config.yaml
n_experts: 128
d_expert: 32
moe_layers: [0, 1, 2, 3, 4, 5, 6, 7, 8, 9, 10, 11, 12, 13]
routed_scale: 4.62
balance_bias: true
positions: "rope"
rope_fraction: 1.0
beta2: 0.98
final_lr_fraction: 0.03
Below are experts of layer 5 (counted from 0) of a mixture-of-experts language model. Rows are named down (a neuron's output weights, with its number) and show model dimensions 384-447. Each number is 128 + 32 x the weight over its row's rms, rounded and kept within 0 to 255.
Before each expert's rows: a language model's description of what the expert responds to. This comes from a sample of Wikipedia text that the model never trained on.

# expert 26
What it handles: Mid-word fragments. Word-start and mid-word consonant fragments such as sp, gl, ab, cler, theat, plus FIPS and Basin in US place and river infoboxes.
down0 [145 115 116 124 149 131 137 137  84 196 123 112 212 100 193 137 175 152 120 184 113  97 123 129 109 148 191 104 117 156 152 109 167 165 119 124 172 100 113 146 144 145 130 132  93 119  92 184 113 154  97 146  94 141 101 114 110 182 110 145 137 123 114 223]
down1 [ 67 146 133  93 126 118  92 170 161 110 153 113 176 148  97 129  99 113 119 119 124 125  98 139  87 110 103 153 151 136 151  44  97 125 118 105 117 118 136 134 106 141 138 236 137 164 127  78 130 116 147  91 145 139 194 117 137 111 138 206  49 110 139 122]
down2 [127  82  55 145  77  91 115 141 117  79 141 109 103 179 156 119 130 106 117 157 110 133 177 120 123 110 132 156  94 152 117 142 161 164 127 117  88 176 162 161 115 187 134 131 107 126 120 111 150 151 116 106 104 117 110 105 105 103 134  95 170 111 144 134]
down3 [110 144 152 147 161 119  87 100 180  72 141 135 131 150 140 120 114  98 117 155 136  69 142  96  75 135 121 131  80  76 188 120 130 118 134  85 163  70  96 126 141 101 214 136 127  95  54  83 108  98 130 134  95  59 140 136 127 136 153 118  52 138 162  95]
down4 [100 153 178 166 141 133  97 195  51 112 105 103 154 100 170 104 175 102 109 150 134 102 124 106  92 125 161 108  88 154 136  96 104 126 177 139 111 146  92 238 139 139 161 112  82 156  77 104 127 101  84 102 110 136 107 121 129 134 129 140 171 138 163 134]
down5 [ 99 149  80 108 158 114 167 186 134 137 174  87 115 129 140 154 101 129 119 171 128  89 138 104 188 149 138 107  81 171 125 121 135 118 142 106  97  71 132 141  93 109 122 132 139 157 112 126 175 135 139  58 163 118 159 166 139 105 133 143 165  84 103  98]
down6 [148 112 155  82 117 113 109 128 113 134 132 174 162  94 162 122 136 103 137 110 104 111 139 135 157 192 120 171 147 154 107 140 144 114  93 111 173 104 102 116 148 105 156 147  94 178 118 138 129 128 129  91  67 120 132 117 117 122 162 173  84 151  77 201]
down7 [165 133 126 140 114 150 140 143  85 117  94 100  73 105  99  50 146 169 102 122 116 105 123 107 136 136 211 206 168 173 115 117 222 153 159 132 101 122 155  69  66 167  71  73 128 137  89 170 190 159  92 100 160 178 134 118 139 122 156 189 125 110  93 132]
down8 [103 149 134 132  42 134 119 141 159 117  64 140 106 110 127  85 145 122 139 136 107 124 201 182 120 137 159 124 159 107 143 124 130 125 141 145 122 126 118 175 115 139 110 141 142 170 169 142 177 172 129 164  76 138 126 106 147 109 131 126 121 148 118 139]
down9 [183 127 128 150 148 107 121 133 139 121 149 206 191 190 123 118 117 130 131 138 158 142  59  56 162 102 110 136  78 131 148 144 117  87  67 139 130 116 132 114 127 155 165 177 121  69 144 123 126 174 131 107  99 166  98 166 119 163  75 134 160 158 174 131]
down10 [203 122 155 146 144 125 200 158 121  97 105 123 144 108 137  93 124 126 151 129 124 120  55 127 151 114 146 120  86  53 137 181 110 106 107 111  80 118 124 100 165 137  53 134 146 116 185 124 130 255 178 110 117 101 134 146 163 117 102 100 128 161 114 142]
down11 [105 160 170 124 161 183 202 127 126 162 145  66  90 108 177  94 119  87 140 131 137  97 104 163 137 183 153 159  72 157 147 155 178 161 158 101  95 183  95  96 132  94 122 102 150 125 127 122 146 193 148 136 160 130  70 108 146 132 172 102 118 118 110 113]
down12 [160 144 135 109 170 139  99 128  96  91  98 138 127 116 109 176 117 106  62  96 147 151  97 136 148 136  89 141 133 106  69 100  69 151 138 167 114 142 170 140 151 102 156 121 138  85 140 176  66 157 121 143 109 124 158 131 104 169  98  62 136 206 118 149]
down13 [164 188 100  86 166 130 124 111 121 100 131  70 135 132  85 158 115 102 121 102  73 105 117 145 154 151  70 121 138 140 129 106 118 146 121 181  51 154 185 126 120  48 144 156 106 185 191  93 121 178 112 116  92 125 144  56 149 158 104 172 177 119 132 142]
down14 [132 116 122  99 107 181 127 105 142 171 131 107 129 130 111 112  58 103 184 143 124 129 141 115  48 150  81  68 120 111  77 116 136 133 153  89 133 124 171  58 113 119 157  50 143 120 111 128  74 119 117 198 172  76 117  85  98 149 125  92  71 130 113 124]
down15 [135 131 122  86 105 117 110 138 156 147 103 131 108 110 111 152  89 121 121  89 158 153 124 105 170  88  78  68  83 148  99  75 141 145 103 180 150  98 145 140 172 112  86 163 132 110 137 105 129 119 132 128 187 128 163 166 110 134 158 150 114 182 143 184]
down16 [137  99 166 109 140  87 119  93 123  99 105 122  59 154 108 117 151 104 118 128 121 104  76 149 135 170 139 128 144 135 104 165 174 144 112 167  86 171 152 160 123  78 145  76 160 170 154 115 113 143  85 155 133  85 167 174 117 138 109 102 185 153 113 145]
down17 [137 175 118 166  93 187 150 199  83 153 177 167 116  90  58  68 134 157 121 151 171 131 157 172 104 170 148 108  94 151 154 134 108 108 118 117 148  86 151 137 111 148 120 176  41 161 119 105 193  65 135 137 113 171  78 157 150 121 193 183  74 103  93 158]
down18 [130 169 120 152 128 118 110 114 163 135 201 113  75 149 113  88 127 166 150 102 134 133  86 135 189 131 121 132 111 113 102 121 154 144 126 132  76 135 158 102  70 149 200 137 137 147 108 103 104 165 129 110  81  66 137  98 172 172 153  99 216 114 144  83]
down19 [192 152 195 114 101 107 136  90 128 123 128 153 144 102 106 235 155 163 139  97 118 123 131 143  95 115 119 110 134 201 100 100  84 169 109 109  67 110 120 156 144 131 127 100  92  82  77 166 134 213 145  98 125 155 115  87 130 100 156 140 142 149 141 135]
down20 [ 91 123 109 151  47 151 109 153 161 132 140 177 121 116  71 192 144 148 135 117 119 137 184 110 115 149 183 129 149 163 101  80 118 141 120 129 109 148 160  58 152 116 156 109 167 112 121 177 109 161  97 117 129 146 124 161 145 164  77 134 111 123  96 147]
down21 [161 140 184 137  59 140 121 109  88  58 107 119 155  88 122 149  82 118 131 130 105 109  85 125 176 138 129  39 109  99 120  95 154 134 174 183 157 148 128 113 136 135 123 154  47 136  74 126 119 116 137 130 100 183  90 149 129 162 110 130 114 151 117 108]
down22 [148 136 112 104 181  42 157 138 148 167 115 164 163 167  90 148  98 175  80 123 126  78 133 121 141 171 141  86 126  96 157 138 109 135 155 138 151 151 122  97  72 148 112 135 114 171 116 149 195 133 134 133 179 128 120 117 166 144 101 145 110 120 122  85]
down23 [152 156 146 123 109 197 137 127 100 132  62 119 170 144 182  88 163 155 186 122 124 117 146  88 171 144 110 129 140 208 182  96 119 119 117 143 164 129 153 114 149 103  91 159 134 160 206 207 157 171  83  88 166  94 109  66  93  93  94 124  49 175 119 133]
down24 [134  99 157 115  96 124  65 163 105 120 112 111 161 185  73  83 161 165 121 133 132 120 128  94 166 155 113 149 164 143 144 111  71  97 151 157 150 135  91 114 150 122 113 124 153 103 114 141 149 144 135 242 147 133 149 122 129 114 120 123 115 155  78 115]
down25 [155 113 146  78 110 128 118 110 118 140  72 157 134 143 114 116 169  74 122 107 163 174 135 191 111  76 139  97 147 142 107 132 170 102  87  91 151 131  90 161 137  94  87 130 145 127 130 153 103 143 172 125 134 138 112  96 144 131 135  60 134 144 144 152]
down26 [142 138 157 150 107 114 137 142 157 125 185 107 119 100 111  38 112  79 196 213 171 106 105  78  34 106 153 152 185 148 120 113 107 124 125 136 112 147 175  77 144 158 154 149 137  80 136 145 148  73 109 167 168  88  71 147 183  86 156 140  61 166  68 185]
down27 [119 141 125 111 172  88 132 110 110  75 141 104 137 166 185 138 102 113 149 123 155 157  85 106 197 166  48 117 184 146 101 150 190 150 179 128 114  98 117 116 136 125  97 161 104 168  92 159 165 135 115 132 109  87  87  98 122 164 134 154 103  87  62 150]
down28 [ 91 123 170  90 224 140 145 108 144 155 117 102 106 180 184 125 136 150 116 151 150  95 133 128  94 171 174 145  75 128  81 153 146 107 112  95 124 171 128 170 115 117 176 132 162 111 111 122 117  98 164 122 125 160  80 111 125 150 150 131  78 141 139 131]
down29 [156 111 160  61 134 123 171  46 149 155  97 151 135 119  94 144 133 148 104 140 130 145  13 112 163 147 125 175 122 171 161 131  90 139 106 107  74  60  85 163 116 105 130 173 130 115 135 101  86 120 163 110 125 155 175 200 115 187 154  90 105 153 116 112]
down30 [170 131  98  89 175 139  92 117 119  39 183 130 102 124 119 150 120 105  97 111 125  96  88 178 154 155  99 155 121  96 115 130 108 139 148 146 182 173 141 102 147 151 175 140 149 105 154  81 118 124 124 182  81  85 135 144 117 183  93 127 177 131 120 181]
down31 [115 112 103  87 131 145 132 171 181 109  87  14 120  99 105 125 142  78 131  86 137 127 127 102 144 124  97  69  86 152 158 142 178 129 143 150 177 133 166 118 113  90 115 127 100 165 161  78 144  88 142 131 213 147 101 140 106 127 141 145  89 105  68 120]

# expert 17
What it handles: Sports career vocabulary. Sports words in athlete and club articles, such as team, played, win, season, Cup, signed, often in "away win against" phrasing.
down0 [110 141 164 131 114 103 118  62  92 132 123 105  72  72 100 141 137  99 152 127 106 127 142  94  94  83 146  44 100 172 136  96 146 142 121 191 145 105  86  89 141  96 124 171 147  62 137 122 129 104 111 178 125 174 159 153  48 157 117 118 113 163 115 155]
down1 [147 180  92 143 140 128 113 107  93 158  98  84  42 138 145 160 172 119 138  92 148 135 112  83  97 170 138 142 160 120 210 119 129 103 149 117 164 117 116 181 141 155 119 145 114 173 120 117 126  80 146 156 144 108  82 143  75 105 113 127 145 103 162 128]
down2 [113 148 163 129 139  94 106 116 125 118 104 194 114 139 151 144  73 132 126 116 134 138  97 118  84 195 113 148 130 179 124 147  75 147  73 127 177 161 131  87 157 189 124  95 111 130  91 134 101  99 119 124 117 169 173 150  98  53 119 180 144 157 154 117]
down3 [155  92  31 112  68 146 119 119 102 153 131 147 131 138 131 192 150 124  98 101 179 143 177 167 170 125 104 137 150 193  84 142 205 118 170 148 141  75 103 138 142 122 128 112 134 169 168  97 171 115 134 136 158 121 101 127  82 132 171  90 133 121 133  97]
down4 [140  94 141 159 113 180 157 177 100 156 100 181  85 172 150  94 159 128 102 112 140 125 144 117 113 134 114 126 136 153 153 155 135 142 185 118 111  63 130 141 101 125 122 131 141 140 183  99 123  94 157  74 141  98 172 118 146 101 162  97 125 148 121  47]
down5 [ 97 135 113 106  88  75 109 150 121 154 160  78  63 120 131 137 189 117 159 156 137 171 121 101  88 130 124 150 120  64 186 104 112 143 173 147 144 100 148 160 124 138 162 146 120 128 154  98 112 156 123 183 140 101 154 205 119 125 114  93 168 160 117 192]
down6 [139 139 143 105 110 123  47 130 146 189 117 119 248 108 128  80 144 132 127 115 186 123 169 141 125 133 149 149  77  89  87 195 202 110 122 169 173 114 123 162  81 142 118 155  81 125 135 119 106 108 104 194 111 149 125 116 153 100  99  86 155 142 115 141]
down7 [128  63 172  31  93 124 126 133 164  68 114 110  92 132 100 112 172 121 170 118  48 188 132 135 132 157  73 142 100 102  31 101  68 136 110 117 147 183 134  90 181 134 138 139 122 140 162 142  99 176 100 134 151 129  93 124 135 145 112 173 124 129 159  78]
down8 [104 129 103 155 116 168 146 110 121 139 143  81  81  96 148 120 147 136  63 133 169  88 177 136  81  86 126 100 115  59 138 160 172  99 151 115 152 117  98 158  99 134 172 144 151 125 105  31 119 121 124 169 162 110 144 135 109 134 139 141 122 104 108 151]
down9 [128 128 106  97  98 114 101 154  88 118 158 143 118 102  79  97 124 163 123 159 139 152  97 108 210  91 121 112 107 161 110 147 152 122 144 144  88 185 117 150 116  63 189 139  82 185 115 122 128 109 139 130 163 194 114 141 103 109 136 147 179  64 149 169]
down10 [197 120 151  68 121 110 108 108 128 127  98  77 193 117 166 113 165 141 110  98 101 155 113  97  93 138 134 143 147 180  74 121 136 149 167 154 149 134 131  93 178 161 151 130 194  85 150 144 124 180 125 151 144 172  96 127 118  97 125 117 115 123 106 138]
down11 [124 156 120 142 132 138 165 125 153 139 121 153  92 132  66  43 105 119 128 139 128 139  99  73  96 131  91 129 145 158 134  65 111 136 139  99 116 178  97  74 169 154 128 114 153 177 106 103 142 160 116 129  72 155 101 165 146 122 111  85 130  70 149 118]
down12 [ 86 137 157 108 163 163 198 156 147 128 175 135 114 117 137 114 142  94 130  89 156  95 140  89 115 130 101 126 163 123  84 188 103 104 100 138 170 115 172 100 108  93 158 132 118 108  78 126 171 194 105 168 138  90 133 145 185 129 120 143  78 175 152 179]
down13 [157 143 136 116 137 130 154 182 114 168 110  95 159  81 134 133 128 123  88  58 107 224 105 122  87 172 137 153 142 135 150 160  79 164 118 163 131 137 164  89 118 133 109 124  89 151 127 160  78 135  94  68 123 147 103  94 135  66 145 128 135 137 157 187]
down14 [108  93 164  90 118 152 138 111 171 132 137 148 154  90  80 134 154 164 153  62 132 123 156  70 123 187 132 144 107 148  85 110 116 139  97 121 178 167  61 117  76 155 111 116 134  96 224 183 169 149 133  78 129 164 126  66 135 131 167 151 118 139 110 107]
down15 [107  87 172 135 104 134 154 149 127  78 155 149 106 106 136 141 130 135 204 121 122 139 137 138  96 161  68 136 131 105  46 152  80  94 110 132  98 123 171 117 156  61  93 183  96  71 158 107 127 103 116 109 189 103 168 124 137 194 116 107 119 123 142 106]
down16 [121 120 169 127 130 124 121 119 112 164 103 100 116 137 130 118 116  81  81 126 125 107 143 186  84 117 137 124 143 110 129 127 100 126  74 125 140 117 133 147 111 128 132  73 195 158  85 182 103  59 109 137 161  69 153 146 151 101 103 135 140 126 132 148]
down17 [158 102 169 152 109  57 100 114 187 168 137 156 160 135 139 165 131 153  99 117 111 134 123 145 122 170 103 164 113 112 152 112 142 188 162  67 150 148 100 135  86 129 129 118 152  97 121  89 164 116 128  96 175 130 138  93 166  70 110  96 179 164 117 211]
down18 [143 135  75 150 176 110 138 106 136 141 113  86  88 114 146  81 106 153 122 114 114 150 109 163 125 131 171  57 128 180 155 127  94 115 110 177 104 155 126  77 158  97 136 121 146 121 133 196 107 101 125  90 156 152 127 122 111 132 115 141  70  99 116 117]
down19 [144 100 177 131  95 110 134 110 109  83 117 116 130  87 116 108 140  95 105 130 140 106 124 108 140 169 140  80 107  55 121  97 132 149  95 121 121 116 118  90 109 146 119  95  97 142 129 108  99 120 144  58 111 136 143 157 163 115 119 175 130  84 113  94]
down20 [133 155  90 153 194 128 133 141 113 147 151 105 165 132  97 136 125 104  98 158 141 138  80 120 124 138  74 139 107 151 110 145 100  65 186 110  86  62 175 110 124 103 145  61 156 167 144 164 161  53 197  49 107 103 175 128  91 100 157 126 113 106 130 159]
down21 [172  85 126 132 109  85 144 177  53 106 122  95  95 105  73  18 146 140 103 128 110 113 157 106 154 123 128 145 139 136 111 105 134 141  79 201 131 127 130 133  95 118  87 127  65 192 179 163 134 171  88  98 155 142 130 113 158 105 181 152 139 114 128 102]
down22 [100 190 140 125  97  90 148 119 144 233 122 160 119  98 102 144 147 174 152  85 170 122 147  98 120 139 112 100 125 124 128 142 173 100 180 144 130 110  92 172 146 160 129 139 143 124 113 146 103 111 113  77 155 134 126 156 156 138 171 103 173  91  97 130]
down23 [218 108 132  61 115 135  99 159 119 101 126 168  89 158 178 163 157 115 156 132 117 141 110 182 135 169  81 117 138 111 119 166  74 141 148  93 114 142  96 138  74 114 155 116 100 116 144 105 154 167 100 129 134 132 143 102 134  64 139  87 191 137  87 152]
down24 [123 149 156 111 116 144 114 129 128 100 116  60 157 158 127 110 101 148 138 185 187 121 127 130 119 116 186 131 172  95 164 201 206  59 115 161 142 154 142 135 146 164  93 136 105 133  84  98  86  86 107 179 144 183 192 116 125 116 117 129 168 144 197 133]
down25 [146 157 132 152 112 129 149 134 106 137 105 178 131  91 162 138  84 128  99  90  85 172 103  48 183 185 129 151 141 144 105 142 120 136 187 146 127  97 108  59 145 122 128 130 145 179  83 247  86 104 166  95 127 155 178 110 131 119 136 122  96 145 174 102]
down26 [ 97 140 115 106 131 163 178  67 131  99 181 136 124 167 153 170 173 107 181 132 157  85  83 159 122 119 117 142 112  60  85 196 142  63 113 110  98 144 136 102 150  75 176 117  72 124 125  53 102 134 174 141 156  87 134 132  84 125 138 130  63 116 173 154]
down27 [111 154 144 178  95 158 153 118 136 160 123 151 174  66 174 147  48 155 127 141 193 114 108 104 173  63 117 114 156 116 160 151 105  90 130 163 135 108 124 188  99 118 149 114  81  82 101  39 123 114 160  99 119 132 133 117 178 121 113 109 143 116 121 164]
down28 [120 142 132 178 121 126 121 100  89 169 120 148 166 116 119 119  76 146 144 154 125 126 101 125  88 122 168 163 117 155 139  98 114 105  93 138 107 156  76 113 158 143  80  93 101 113  81 124 142 110 145 189 130 147 177 132  76 117 115 121  69 126 122 132]
down29 [103 148 116 145 153 161 119 175 164 111 108  57 165 146  82 154  91 132 116  95 145 136 124 125 130 175 106 146  97  88 151 100  65 173 109 165 134 112 142  41  62 147  60 156 140 161 159 183 160 126 149  89 169 101 124 134 142 145 146 122  89 121 127 118]
down30 [179 174 107 115 109 136  89 161 179 186  69 150 208 140 166 155  86 145 152 191  97 137 161 143 155 103 163 149 116 178  82 149 142  93 146 146 167  99 132 145 160  92 192 100 105  80 169  92  76  79  93 149 107 185 108 126 175  99  95  61 116  93 142 118]
down31 [ 71 157 148 173 104 187 122 106 184 187 144 121 207 133 144 126 110 143 101 144 159 116 117 120 126 143  88  74 136 114 184 165 177 114  98 147  96 160 151 156 154 115 195  71 129 151  89  79 148  70 139 130 120 114 183  98 194 114 108 135 115 115  99  86]

# expert 44
What it handles: Content verbs. Main verbs after to, was or a subject, such as found, began, called, said, saw, showing, wrote.
down0 [122  68 124  92 107 184 148 183 111 147 129 154 135 209 146 103 132 142 109  64 132 183 106 158 133 117  93 132 186  70 142 162 102  70 145 192  81 128 142 153 117 106 110  97 161 168 132 162  88 108 145 141 162 102 134 166 110  63 135  89 128  84 119 121]
down1 [129 123 100  97  77 128 128 131 100 105 157 133  88  42  69 167  88 114 135 120 150 145 131 195  96 112 127 110 109 137  99 137  95 127  99 159 132 173 141 100 128 196 103  78 137 102 201 117 115 124 143 167 173  89 134 168 153 111 173  98  68 158 120  91]
down2 [118 106  70 108  84  50 152 119  97  85 225 101 131 116  91 144 141 149 135 143 131 120 179  91  71  93 148 107 108 124  96 117 196 149 121 160 123  80 179 121 153 159 150 159 132  92 105 118  51 106 120 140  78 152 161 160 155 131 130 122  51 144 128  81]
down3 [ 96 110 188 111 170 122  67 109 110  79 129 124 101  84  96  76 118 109 117  97  73  97 111 127  99 151  95  48 162 100 109 153  80 169  99 115 139  99  95 131 108 101 195 152 158 101 100 122 128 103 110 159 157 144 154  98 189 140 154 127  74 143  89 132]
down4 [124 121 106 130 120 113 141  67 157  65 163 129 102 167  92 134 141 103 163 171 143 122 114  99 133 131 146 174 138  98 127 135 182 121  99 168 143 113 138 119  74 137 140 114 105  92  18 129 103 154 135 139 123  55 129  98 124 119 167  87 158  96 123 152]
down5 [135 113 146 132 102 100 152  86 139 123 158 166 142 101 160 143 168 146 123  92 132 131  87  88 105  94 148 115 118  86 151 136 144 107 167 175 139 121  94 125  69 158 147 155 116 145 139  56 141 114 101 202 149 193  80 141 182 141 137  91  76 129  96 129]
down6 [ 68 156 125 142  91 164 149 148 141 159 106 141 110 135 153 174 142 159 107  80 164 113 115 127 147  80 114 188  94 131  63 160  79 158 103  75 132 104 116 157 188  74 110 130 114 126 138  97 140 107 234 155 159 146 140 142 155 154 116 125 148 158 117  91]
down7 [ 77  96  97 140  64  96 131 137 121 106 193  75  77 125 134 106  23 119  97 145 148 141 114 144 130 155 102 156 119 124  89 118 141 113 128 172 167  83 107 146  95 122 103 101 166 148 121 114 131 173  64 126 112 130 101 138 116 156 127 135 114 168 125 113]
down8 [165 125 150  77 126  95 152 154 156  73 121 153  87 124 117 122 141 103 184 141 129 121  81 141  99 102 119 122 129  60 144  74 122 137 127 171 125 111 126 129 122 158 136 120 123 103  53  99 112 144 204 132  71  70  90 160 131 132  76 143 166 143 108 158]
down9 [ 80 136 125 129  77 198  96 148 117 171  71  81 117 129 149 109 115 106 136 123 142 101 159 157 142 130 144  99  83 141  95 118 141 114 160  83 114 100 119 200 172  70 109  76 110 172 160 167 172 202 144 182 140 172 188  71 115 183 186 147 159 170 126  51]
down10 [206 108 153  80 148  94 137 130 137  74 114 110  79 151 165  62 140 161 144 145 158 138 123 164  68  80 122  64 174 148 139 144 137 125  72 149  96 115 174 150 172 143 103 130  77 120 156 181 124 129 130 185  50 151 131 172  55  60 154 104 133 108 105 109]
down11 [ 42 124 127 152 124 151 178 136 156 150 186 145 118 142  82 129  94 170  93 165 141 126 189 132 141  94 181 122 111 109 113  72 148 147 134  88  92 108 128 123 135  63  62 165 102 193 161 154 124  93 128 101 122 163 139  85 130 134 119 181 140  94 129 108]
down12 [137 172 119 106  81  88 113 126 182 109 102 153 162 107  85 108  84  57 172 114 111 119  87 149 122 151 117 142 141 149 163  97 119 158 115 100 180  96 132 108 130 112 174 144 139 125 116  79 113 146  89 144  76 119 189 138 165 187 139 155 116 117 128 100]
down13 [106 140 141 166 105 175 166 154 156 148 145 130  96 183 101 112  92 104 120 134  92 111  48 133 136 104 183 152 127 222  96  87 126 132 139 124  80  68  90 141 162 144 138 156 113 109 136 101 121 216 116  70 146 109 123 156 171 111 110 104  94  71 146 118]
down14 [168 133 131 107 117 134  86  96 216 110 141 120 163 120  56  66 144  70 152 179 126 104 145 119  74 112 135 112 124 171 114 124 146 141 128 120 166  97 117  91 144  59 106 136  87 129  77 132 128 130 133 181 123  81 158 100 138 169 147 167 126 128 179  83]
down15 [154 166 146 165  87  68 109 186 130 128 106 127 153 154  83 180 140  62 184 106 121 147 117 157 135  96 190 137 114 127 178 155 150 174 139 159  76 161 190 131 134 136 134 113 111 116 155 108 127 120 135 157 130 149 153  88 134 121  70 153 143 144  63 126]
down16 [ 91 134  84 147  88 106 107 147 105 111 158 115 135  99 163 121  35 146 194  85 111 123 152 111 101 138 100 131 149 203 112 149 134 150 116  94 135 130  90  56 135 157  84  81 176 151 123 144 142 139 116 142 106 133 134 166 144 151 197 156 110 162 130  88]
down17 [ 91  75  76  95 112 172 101 160 109 127 161 129 131 136 107 151  98 119 149  90 167  75 144 115 132 165 103 116 112 108 129 132  59  46 113 157 148  84 160 103 100 168 130 138 175 116 151 185  58 142 133  90 116 104 170 121 138  92  95 107 207 126 134 117]
down18 [108 135 161 162 109 120 150 129  94 115 135 137  82 111 143 141 124 102 120 161 108  54 194 110 147 169 157 111 113 142 116 144 137 162 132 132 121  84 150 122 131 147 109 169 169 150 153  96 125 142 125 126 146 138 157 149  89 130 172 198 140 112 158  82]
down19 [106 117 142 156  78 155 159  79 163 118 145 120 155  98  58  81 100 136 104 179 113  88 128 134  88 120 129 157  94  73 118 121 114 173  90 122 186  38 165 126  90 158  95 162 131  41 161 142 157 144 137 162  89 179 164  98  99 127 118  88 116 109 116 169]
down20 [155 121 135 126 127 119  69 129 188 103  56  72  90  43 103 127 103 105 131 100 121 103 125 115  78  65 169 142 129 131  95  97  78 100  80 168 144 120 124 108 109 122 116 129 105 135 130 101 187 105 197 115  98 112 118 121 137  78 171 115 175 211 118 111]
down21 [ 89 127 138 130 123 132 170 113 175 101 136 139 138 125 116 129 103  50 139 107 164 219 137 145 186 101 123 192 104  88  90 105  98 127 151  68 143 179 143 132 108 112 130  86 143 148 147  64  97 137 159 149 115  59 138 116 129 123 123 167 138 118 159 104]
down22 [ 71 154 143 134 145 102 117 135 146 148 137 220 139 117 167 118 134 160  86 120 114 142 100 125 133 111 128  67  66  99 154 174 115 179 112 164 126 160 138 178 107 115  83  95 174 123 141 133 139  90  97 154  81  95  95 140 139 151  70 166 106 109  74 153]
down23 [131 137 179 132 178 103 190  77 170 101 138 131 146  88 177 185 174  78 122 127  95 134 139 110 134  93 143 135 159 108 144  60  67  92  83 147 154 155 121 151 166 124 181 151 117 118  61 118 154 134 136 148  68 136 154  79 127  86  75 150 187  76 140 142]
down24 [164 124 140  61 132 132 124 144 127 171 117 116 131 181 137 158 149 105 174  89 107 133 150 112  82 103 192 140 145 169 148 122 143 169  68 151 199 121 117  72 168 133 129 117  47 126 147 128 125  80 189 155 110  91 133 131 163 140 134  79 109 126 152 114]
down25 [ 92 148 122  64 135 113 107 176 145  93 131  65 141 157 116 113 180  85 140 123 111 116 131 191 187 129 105 116 176 109 153 104 155 139 109 165  84 163 113 141  90  71 116  67 157 133 126 105 120 162 102 105 149 137  96 125 113 105 160 148 169 121 112 172]
down26 [103 108 117 122  93 118  99 148 136 133 170  92  84 135 134 164 132 155 129 136 156 167 112 114 214  88 132  52  95 101  83 147 173  57 187 136 124 105  83  79 139  68 185 121 135 151 100 129 110 157 168 124  88 110  87 186 139 117 194 116 122 140 161 151]
down27 [124 137 127 119 114 123 137 159  61 132 111 164 193 157 114 142  97 112  98 139 185 139 128 106  83  93 157  52  78 143 152 119 191 179 168 107 141 137 145 106 152 112 116 127 136 107 128 133  81 142 121 102  94 149 170 117 119  82 142 137 151 204 107  84]
down28 [112 112 216 105 175 167 154 156 131 103 184 163 203 159 100 115 131 175  96 106 120 150  81 162 149 130 160 120 117 144 130 186 193 147 153 158 107 164 105 128 139  77 134  98 109  80  90 165 188 126  72 140 152 171  91 128 103  99  96 133 129 109 116 139]
down29 [121 106 119 190  88 153 179  94 149 128 130 140 149 101 133 131 148 124 142 160 171 205 148 120 149 183  79 187  97  82   7  84 117 109 112 110 133 129 128 143  95 149  74  85 180 133 131 117 155 125 101 109 153  89 153  74 132 191  98 116 111 185 132  94]
down30 [ 82 152 107 123 192 124 167 127 122 142 135 139 143 157 152 185 138 104 107  88 113  87 118 172 202 156  85 115 126 156 138 102 103 153 142  84 172  99 171 101 132  76 125 152 219 128 125 164 144 162 178 145 119  96 184 103 128 139 128 120 114 138 203 107]
down31 [135 143  93 143  86 149 145 115 112 132  56 137 182 134 161  97 172  75  80 109 145 135  96 118 148 125  90 231 111 105 127 122 150  83 162 162  91 120 136 107 100 176 140 149 156 144 133  31 155 140 133 118  78 133 152 150 101 150 115  49 163 141 162 100]